Experts of a small language model: width 320.
Below are experts of layer 7 (counted from 0) of a mixture-of-experts language model. Rows are named router (the router's row for the expert), up (a neuron's input weights, with its number), down (a neuron's output weights, with its number) and show model dimensions 240-319. Each number is 500 + 50 x the weight over its row's rms, rounded and kept within 0 to 999. Numbers have three digits each.
After each expert's rows: a language model's description of what the expert responds to; "comes after" lists some tokens at least twice as common just before its tokens as in all text. This comes from a sample of Wikipedia text that the model never trained on. Tokens count by the router's weight.

# expert 63
router:421451572517561557501442593436538483483502484530496549538397467553585482543524490381598424528488493497565553496506574454505483529478509497404585450500555473541463472545572486553493448488457442588502523488557487552477586502421441544561401343
up0:522460492587479519471497506420491447504560526428512487510581557416511556479571523568492480460587439456480480531524557477438501467564503495513493421418463498489463459488538553440519508506489558481505482539373491549514527489493485560570546475
down0:536497519432471409462400538501463533542490529504447533467500543462567522633588522562500423562538512463517411503460411492484379466491417541473493508452525539477535549512516398392444381547497514516581529477492416466484478533512508465517441486
up1:480585505577574489445504572415546534471525541478484497515556535547506501456538526477511506445510478497518547567422498507449472446486462534506508547530495441434506390482540555551498524412497552490506449473467525433456633624502487403421517509
down1:542513437493491520567461473441543560430506529479498446577610506483478515486492474491585646536484449500501436566569426488677467694450566498487568536453552436485455543488513480512560516419516519529487407480517477505459513525545444479470432493
It responds to: Wiki heading equals signs ==, ===, ====, the letter z inside Spanish names like Guzmán, and coordinate or non-Latin symbols.
comes after: "\n", ",", " United", " January", "In", " Phylum"

# expert 55
router:432500561585508552502480612389507530441488503456519525475450495522509512497512545470510389458500477488486515439541552436438427449558438429535496425529497517580405506563584467510396460506407447519450529462501552465430559557428523534570473467
up0:533557537471505535498553506527440561475512571451516562411534480455506574523455529459506438500568408465436547562412446446551570511490478450541518470506504504508482465470401457512494458497518536547598429546493457421511666555515467477420474428
down0:474483556505521487527487618505527630508515564462500398470538552504494425470526565449409544564550498540486501449486436491457517486486462503503462501573513562466474402503512478554602499458503435541490501487460569449553472492515469478525435552
up1:455513544407571477592437479445517383524561505497453587471557550497476510585404498523593492448471490578452504538532477547543524500518474475491499557520493534504501548539541591435486443442520538554560486505488505539501529494487406477494505588
down1:514500519460562488603474537471544592489422463523445595486582508551514444532537579491615604584487535522457374444504588538493617445539519515548461547492495525468468607524473510430500550453482467457493543452483590539432487458442515517431455423
It responds to: Digits inside years and other numbers, especially the second or third digit of dates, such as 2(0)25, 20(1)4, born dates.
comes after: "9", "0", "1", "2", " ", "8"

# expert 2
router:458490541546560509462398543461561515454407508469477550472450511512565528525515588429522457431487493479513501433593618496485415473533378437526498438536595497579419488554542482557414488540453487527457525504541549422528568614446489473590476470
up0:517392527436506496518529495467561467471462504485485665455500503517518406439506455502564521389481473446440475423596395511486548562551473453462503555540527482436453511574456445461529416543521581533497525487525531515490387464519528387533519472
down0:450458504536511602456549516424547598550506549447477533535440532463515349396522579526505447472532488477528445561478539526459554503570476445495539584471439429577464559499481534498601535564479528459598541510484516574478466472525477445600434387
up1:487514423490542500432534508402557563462566579507441446563460506497460563510477532521637512522521495515471532506436502445430485466485536509413519420473501490500515543506481464395513535480487466499482511460464470529498478554440498574479450505
down1:418494523545463498507495553541478489464591491552491521507484510581564497467444440490484417495477525552537512502428485468593471484510532469555513520469444519563534422495432529481447543454434541519505486522501420466571462393577437450528500523
It responds to: Count words like two, three, several, few, and digits inside multi-digit numbers such as street addresses, years, and population figures.
comes after: " ", "1", "2", "0", "3", "5"

# expert 0
router:504497497485543599504495482434524566409435487440510509483466481472484543485478533423498462455469427478474545481531518453524460415537462458512515450497553495566480538589526484509446509524469563553440535494479520512521537570516498484536424428
up0:465544546421496551542427501395560562567442487503498523560472594495479588534570434514569496523520474497504561537573505512454558601557490436539429405606523511596518502619503566522354463487487517527499530508531547559509520530446503552555502513
down0:570498417353487475489560469493519499493457483381458577516501526400567440610478491469451460565503500522490482471491525623473456479566499500560527580454389477535509578600533481439445487504500488582531535466529501505452491502488547530443412436
up1:601578440532427550406488449456459481481548498458523517501503508497416590471535497512477541428550495410625510470521479509505566588499454512541448493471520489518526510510434392456491594466466522503489463467552510488532469414535422521444429526
down1:523574526510474510472464448504530421488466427436506514452353502533501540474481582493489531463488453392581478487477477509496551618471544413462452540339404556423449489495470527440539529401552474574547399510537493559436530465457437527510530511
It responds to: Colons after field labels in infobox-style lists, table pipes, list dashes, and heading equals signs, e.g. Position:, Instruments:, ====.
comes after: "\n", ")", " Total", " Coordinates", " Team", " Born"

# expert 29
router:436451563491588514483472603422557441457439516522506510428403558490511464415537557470534455441499456480487552487495533493447471490589431523540528443563538509511412492495508516612475498528488498595482557494464494491498559467499481538603440472
up0:469442552477541553554426498553414518481398499531518520386497492495569532454490478493515507529553463435469492496489505522548539447539456499527510508542515484496532459512426529535477440613472495538451550494556489486503585612468520542513479533
down0:595537518565520462525530536552554498511490545447452521595545491533534457528408432411525514477508524536543406503466541579443513486524444548539447546524458529513583523523497529485451524546497500609436463589571495523504416497525593522506493571
up1:532517516475406509526440516601497553419515500580509516545417480525409476462526537520533510446450532407491536539527527468486455468512522598441528515446481483569509513545486512513470468552453477519489473584438517484422469531501417379523458542
down1:477522540466502507433466530532473476541504470463631365469449597458452490465506523414458523552598510439590453540522462523585544441491546541489487518584520496493498485348486578462495493458495442545532530517450428538446610504539454556497508501
It responds to: Periods, closing brackets and table pipes ending sentences or cells, and final digits of track times (4:22), often in election or results tables.
comes after: "0", "4", "6", "5", "7", "3"

# expert 40
router:432466544527519480477518508516531472460423547495439513500393516560540500454526503480495475474470467482458510398519522513516439424487453491524545439520541498625470536566519458502420558459376489568463556540484551471484557495396516520572478450
up0:473435475555508501528447506475471475502511545610575532463455561529475452418453474455505469507480529456408531438558516409541549566576535521459524521456519481541490514485560532653514599557443527551466495555470445513505593615578502490564438520
down0:478488438373545495566479504576480480470486565514555514421624455506455415456566417472543551537490492467430531564458566486589384492540474555562538448463576482512428479476485503389608415535474471433473502455500442621482437426605492584571484520
up1:503499514524615504520387591397520466422536478462476509371465579578488558464410566441584446490521529436476525454520512473512511484478443419387568446542506559487451562537515517528520572489415563555441528498475489554513542512469540487611519455
down1:609454523501490526449466510421545498407501537498475502503536522486444460446568535457449543463558467477505474584494532532582519561511430524480516532465512566458407410474552451474556629675463460484426569487400506623528498481506584497462405503
It responds to: Digits, spaces and dashes in dates, coordinates and numeric tables, plus on before dates, such as on November 2, 2003-12, died.
comes after: " ", "1", "2", " on", "9", "0"

# expert 24
router:490500494524545538489492568476627453412429466473532475568406527526477542472598538506577534505470483411439550503522532458452466433555466492505484480560548537538436455577485494535391578514471510548413475483524541495472510530423514518553435459
up0:476493521522471488562542556423488463462515551503453472510485528565409473509474519457498545486515521457542591585512492435466505584460479460560531460599493437532450537480475533567507544481419430474570533462368494404470498464615444510490512494
down0:460535492471495502433533492530452487503471502502510474527459344559493546458476469573528508477584436445559473476640492477563555556522463486667458524591481596445501480495501494582529577489448537557502458425500543312501438471514515475489502508
up1:557449523579455528491467603484525511404477481520611517482500476473532468472507500489529416466612503494399528469454506495565515527561534431639547450510458455559414549488525581487474457542443541474469506505433490530503537570509422511496595484
down1:464528441454514476462470375433546491522485516519562469513523450460602602492457513469477492517540486550556451419495467449455440574467482445489488529473526584548499512525488472596495469450481531502453513494488503506537512443403447531528533480
It responds to: Spaces, en dashes, hyphens and slashes between or before numbers in tables and ranges, e.g. 150-400, 2–3, N/a, coordinates.
comes after: " |", "|", "0", ";", "8", "9"

# expert 60
router:429489519547553573487464477440546531420480480538487518509479599591516495484548512451499437481513458428419546477568533460482446500521436468466583450562511468576476539481553498584460533534460483511449521483536516462481540484491498508526456402
up0:522414491442499513531504495531597489582577589441530466514512560449400501506467543493503441550436442432476573383578476525514493395505511492448506516487547444481473526487513562512478515452503537552565473507438435478453471481490511456546463530
down0:507505566501514508422480493554545574416467468489562481448439477532468538484535500428482436546528485591475529513465514488445462532438566499538453506490545570564492556518536537542438516541478523569488419577532550520434466495564481459524509518
up1:486482421568503400509453494493542442406448571550382566483447598493507508518437518462440509451476463419541586497531505490476541485487485507557558449528592521544519502494562528566549506511465497503482564450461488463526553476533473508667480545
down1:474527516526492497578531409529494500492571424513500509473580561534566474499561611443490488347527463522484496523552513528435450452423466429434518587495622472511503513508559476533493516474483484602425495491489544442512389527526458499465484559
It responds to: Articles a/an and auxiliaries or copulas was, is, been, plus subject pronouns he/it, e.g. played an important role.
comes after: ",", " is", " was", " as", " and", " it"

# expert 22
router:466553534606508557450422550434518530399432476465454552442459521576449502451443514522572456449511475468443524457537513469459483490525475501509538456528504548535457562602543508516482511538480488499433480484436499418478578513484539505524408475
up0:455507551465476546507515464546453460475385509438487565502402493439543537543442458521513581470506461513443490561443526591486560444489407517569540571390481486523491482511512467509484445463538527506430428599483459366432507557483592527477525491
down0:433363415520412483435535491537443495506438568554571504451463513588476541600498529423620455408566472487480498445388469526450581456495411486434449422517446495525467488577551558482467463485625556573559484532421468520431426463474533482543543606
up1:445543528536506575396472440458519514522537486521473487595504468515558496474460535531558529427489501518497464393385480524411577445516483473519592550431450488498505438577545458562498469511499466523462498510576451507528610504482565589500435496
down1:442571473511420476521551395519577488457519453531566449476475592489442549443554423534431468504471492513585514456458477475545541498459482516460547511495533590518570468443548501413501449548506480608513550405530482564396482469548419520528523488
It responds to: Prepositions, articles and conjunctions in running prose, plus words before an object, such as the, of, in, despite, per(ception), under(lying).
comes after: " to", " the", " of", " and", " with", " in"

# expert 50
router:449473538583569574462474504403557512392431569457484513472408497509517455504518550458528523470497442505384547443526550453487471467534459472426536514485569526546444572583534446553403481545388505532413556563518534438562579511408454438508435421
up0:563399487454530461444534507495538405478543548595558575502422528499448474507457520525632478446431560393453569562471554431452456477514396437502443452464538491533436497543461538488491452489419404614494521410449423432556477578469471518513493450
down0:538459497525495528475431522545505580554477440525459499464491487468565513507492595503554527601527509528480474587551414476523642497448516531552505549416519426456474460485510501565498534464559423528514372494583436537475558553496562484542364494
up1:422454542460537512498432617506517464487559500485494575493429530553515570491497539528577415459479503515522474535510577497393474524507504504517570436498538507528458563484523550553486556491486493588441495485440613491487549528537556558541432507
down1:575464517492526454465490538572366539502516439553532548553467471493623447483512527574454503526452522478510413530509448459552445563516474460513529523454491492508439538527538509476472467604519518464462425471525509509501522470471441519569392497
It responds to: Articles and determiners like the, this, these, many, all, plus pipes and hyphens opening table rows and list items.
comes after: "\n", " of", ".", " for", " in", " and"

# expert 38
router:497477544573542527480513468424566516440425502434533545453423533568494545512510500470490510469545453489455501462538562543436474457529482402445565508460529499593495502583485496543465511576452535581440520503505532479537561565444489440536433481
up0:488552460529421517541480515491574488466501539353490522519462518541525464439448484449563400469602462537552416488475550515497460496470454490416523487450563446566514567509496517475501522390471402600551506604423570456489486499516408492506550502
down0:526466506465495536509504484494484424550510556403521429559520533574484430540491413530483494440524484457614484572506567433487485568511544514447535618536500475570494488468451534545524485504557522583570537465530521478481509431588516470525511512
up1:457465463484492512516450558464539461383455479459515543479396584529467450491498553486534442413472535486481580419551561450508405469518485484525534498548592503515394495500572456548490583522459430573518528573485514457457537501545557519560479465
down1:522462460500576536360509451483575495472549457556484422535486447497482514480479490523419523450466523445500527438408446559493549547575455434462503543509514452441543597565449483484504553434533539462428446505488528446443545456545549434432445463
It responds to: Final digits of list numbers, jersey numbers and table row indices, such as 23 or 03, plus opening quotation marks and player positions like FW, MF.
comes after: "1", "2", "0", "3", "8", "|"

# expert 56
router:528455556584558520507484586459551504470413469456480512453423542492557533510498495536552478492477512358481490476538565503467397422536502558456542481571561460593512474554476505556450537536470454579425524413495534463437529555453462464531436461
up0:504447550427525502533505561455571493506517574491574564594553568586470469451435600457479517526491538554560520445611476481506437561487490444489513450506608484611494547581463579502518447519444487587491436572462464609478544425475516515565457443
down0:415504512518470393569473463512515533560445569408498480504478439447541510445466560529449498548559490503494501438565465463539461625474479473572444499519484454531533521589503449500490534440469540508455502552503460500483498482539495500558437474
up1:441498558429500580474434560505600517536578478488513557467477569548513435521419528422502521492431514553409503588611506506488501413452486502569493426539483488557487589559583531455508454565497511495420389484512477542543537400523515467536478504
down1:533455563506533581479535435527510498506626447473578539469422495513571487490497482516496494517601562570493546534534435485536548583475538532513545528437492512515531507453475542563476507594512591500501535562436413535489527463554548522496491581
It responds to: Digits in table data such as climate temperatures, league standings, dates and percentages, like 19.5, 3–1, 8.7%.
comes after: " ", "1", "2", " (", "3", "–"

# expert 47
router:547477508502563541507438508391516479468457460540433558485425528599474487442542464423467487469451515416472629468541562523475542457538457462523512441505525492541465532500490515572464522555413525576410514490421476461448561489428569558511439468
up0:408518490471523477605459516537470425576502458483475488519484583453531545522518505497552544481545532427541461433505505503529439447449490586578494493479488577491381415563454434553458550447519523562446522549565606500433501565572593521485463538
down0:509503480444499544498529534481514512519523564506544453570436563391515461513599464558570419500510481476505466562479487578516428607465492543493455541473422444449480503559488538461475359516517542534501467546515520511501492538414558396484451525
up1:433433545476494572403573472553527493436527606581554493538485535460505349456492453437505556583431506498473483459473534478525510320594424507543539539483475516518475592580536454540479473539512557545462499393487486523494541507440464541481444405
down1:543505477541499469497464434500530425497483525476461522479481510526479496472531577486511590529469504437431551486375543485470473555532526445430545487468505522438567513463633525572532422463396462418458575534467551463511472458646487508448494422
It responds to: First pieces of split words after the, a or a hyphen: re, con, comm, inter, cur(ator), ex-f(iancée), plus ordinals first, second.
comes after: " the", " a", "-", " his", "s", " and"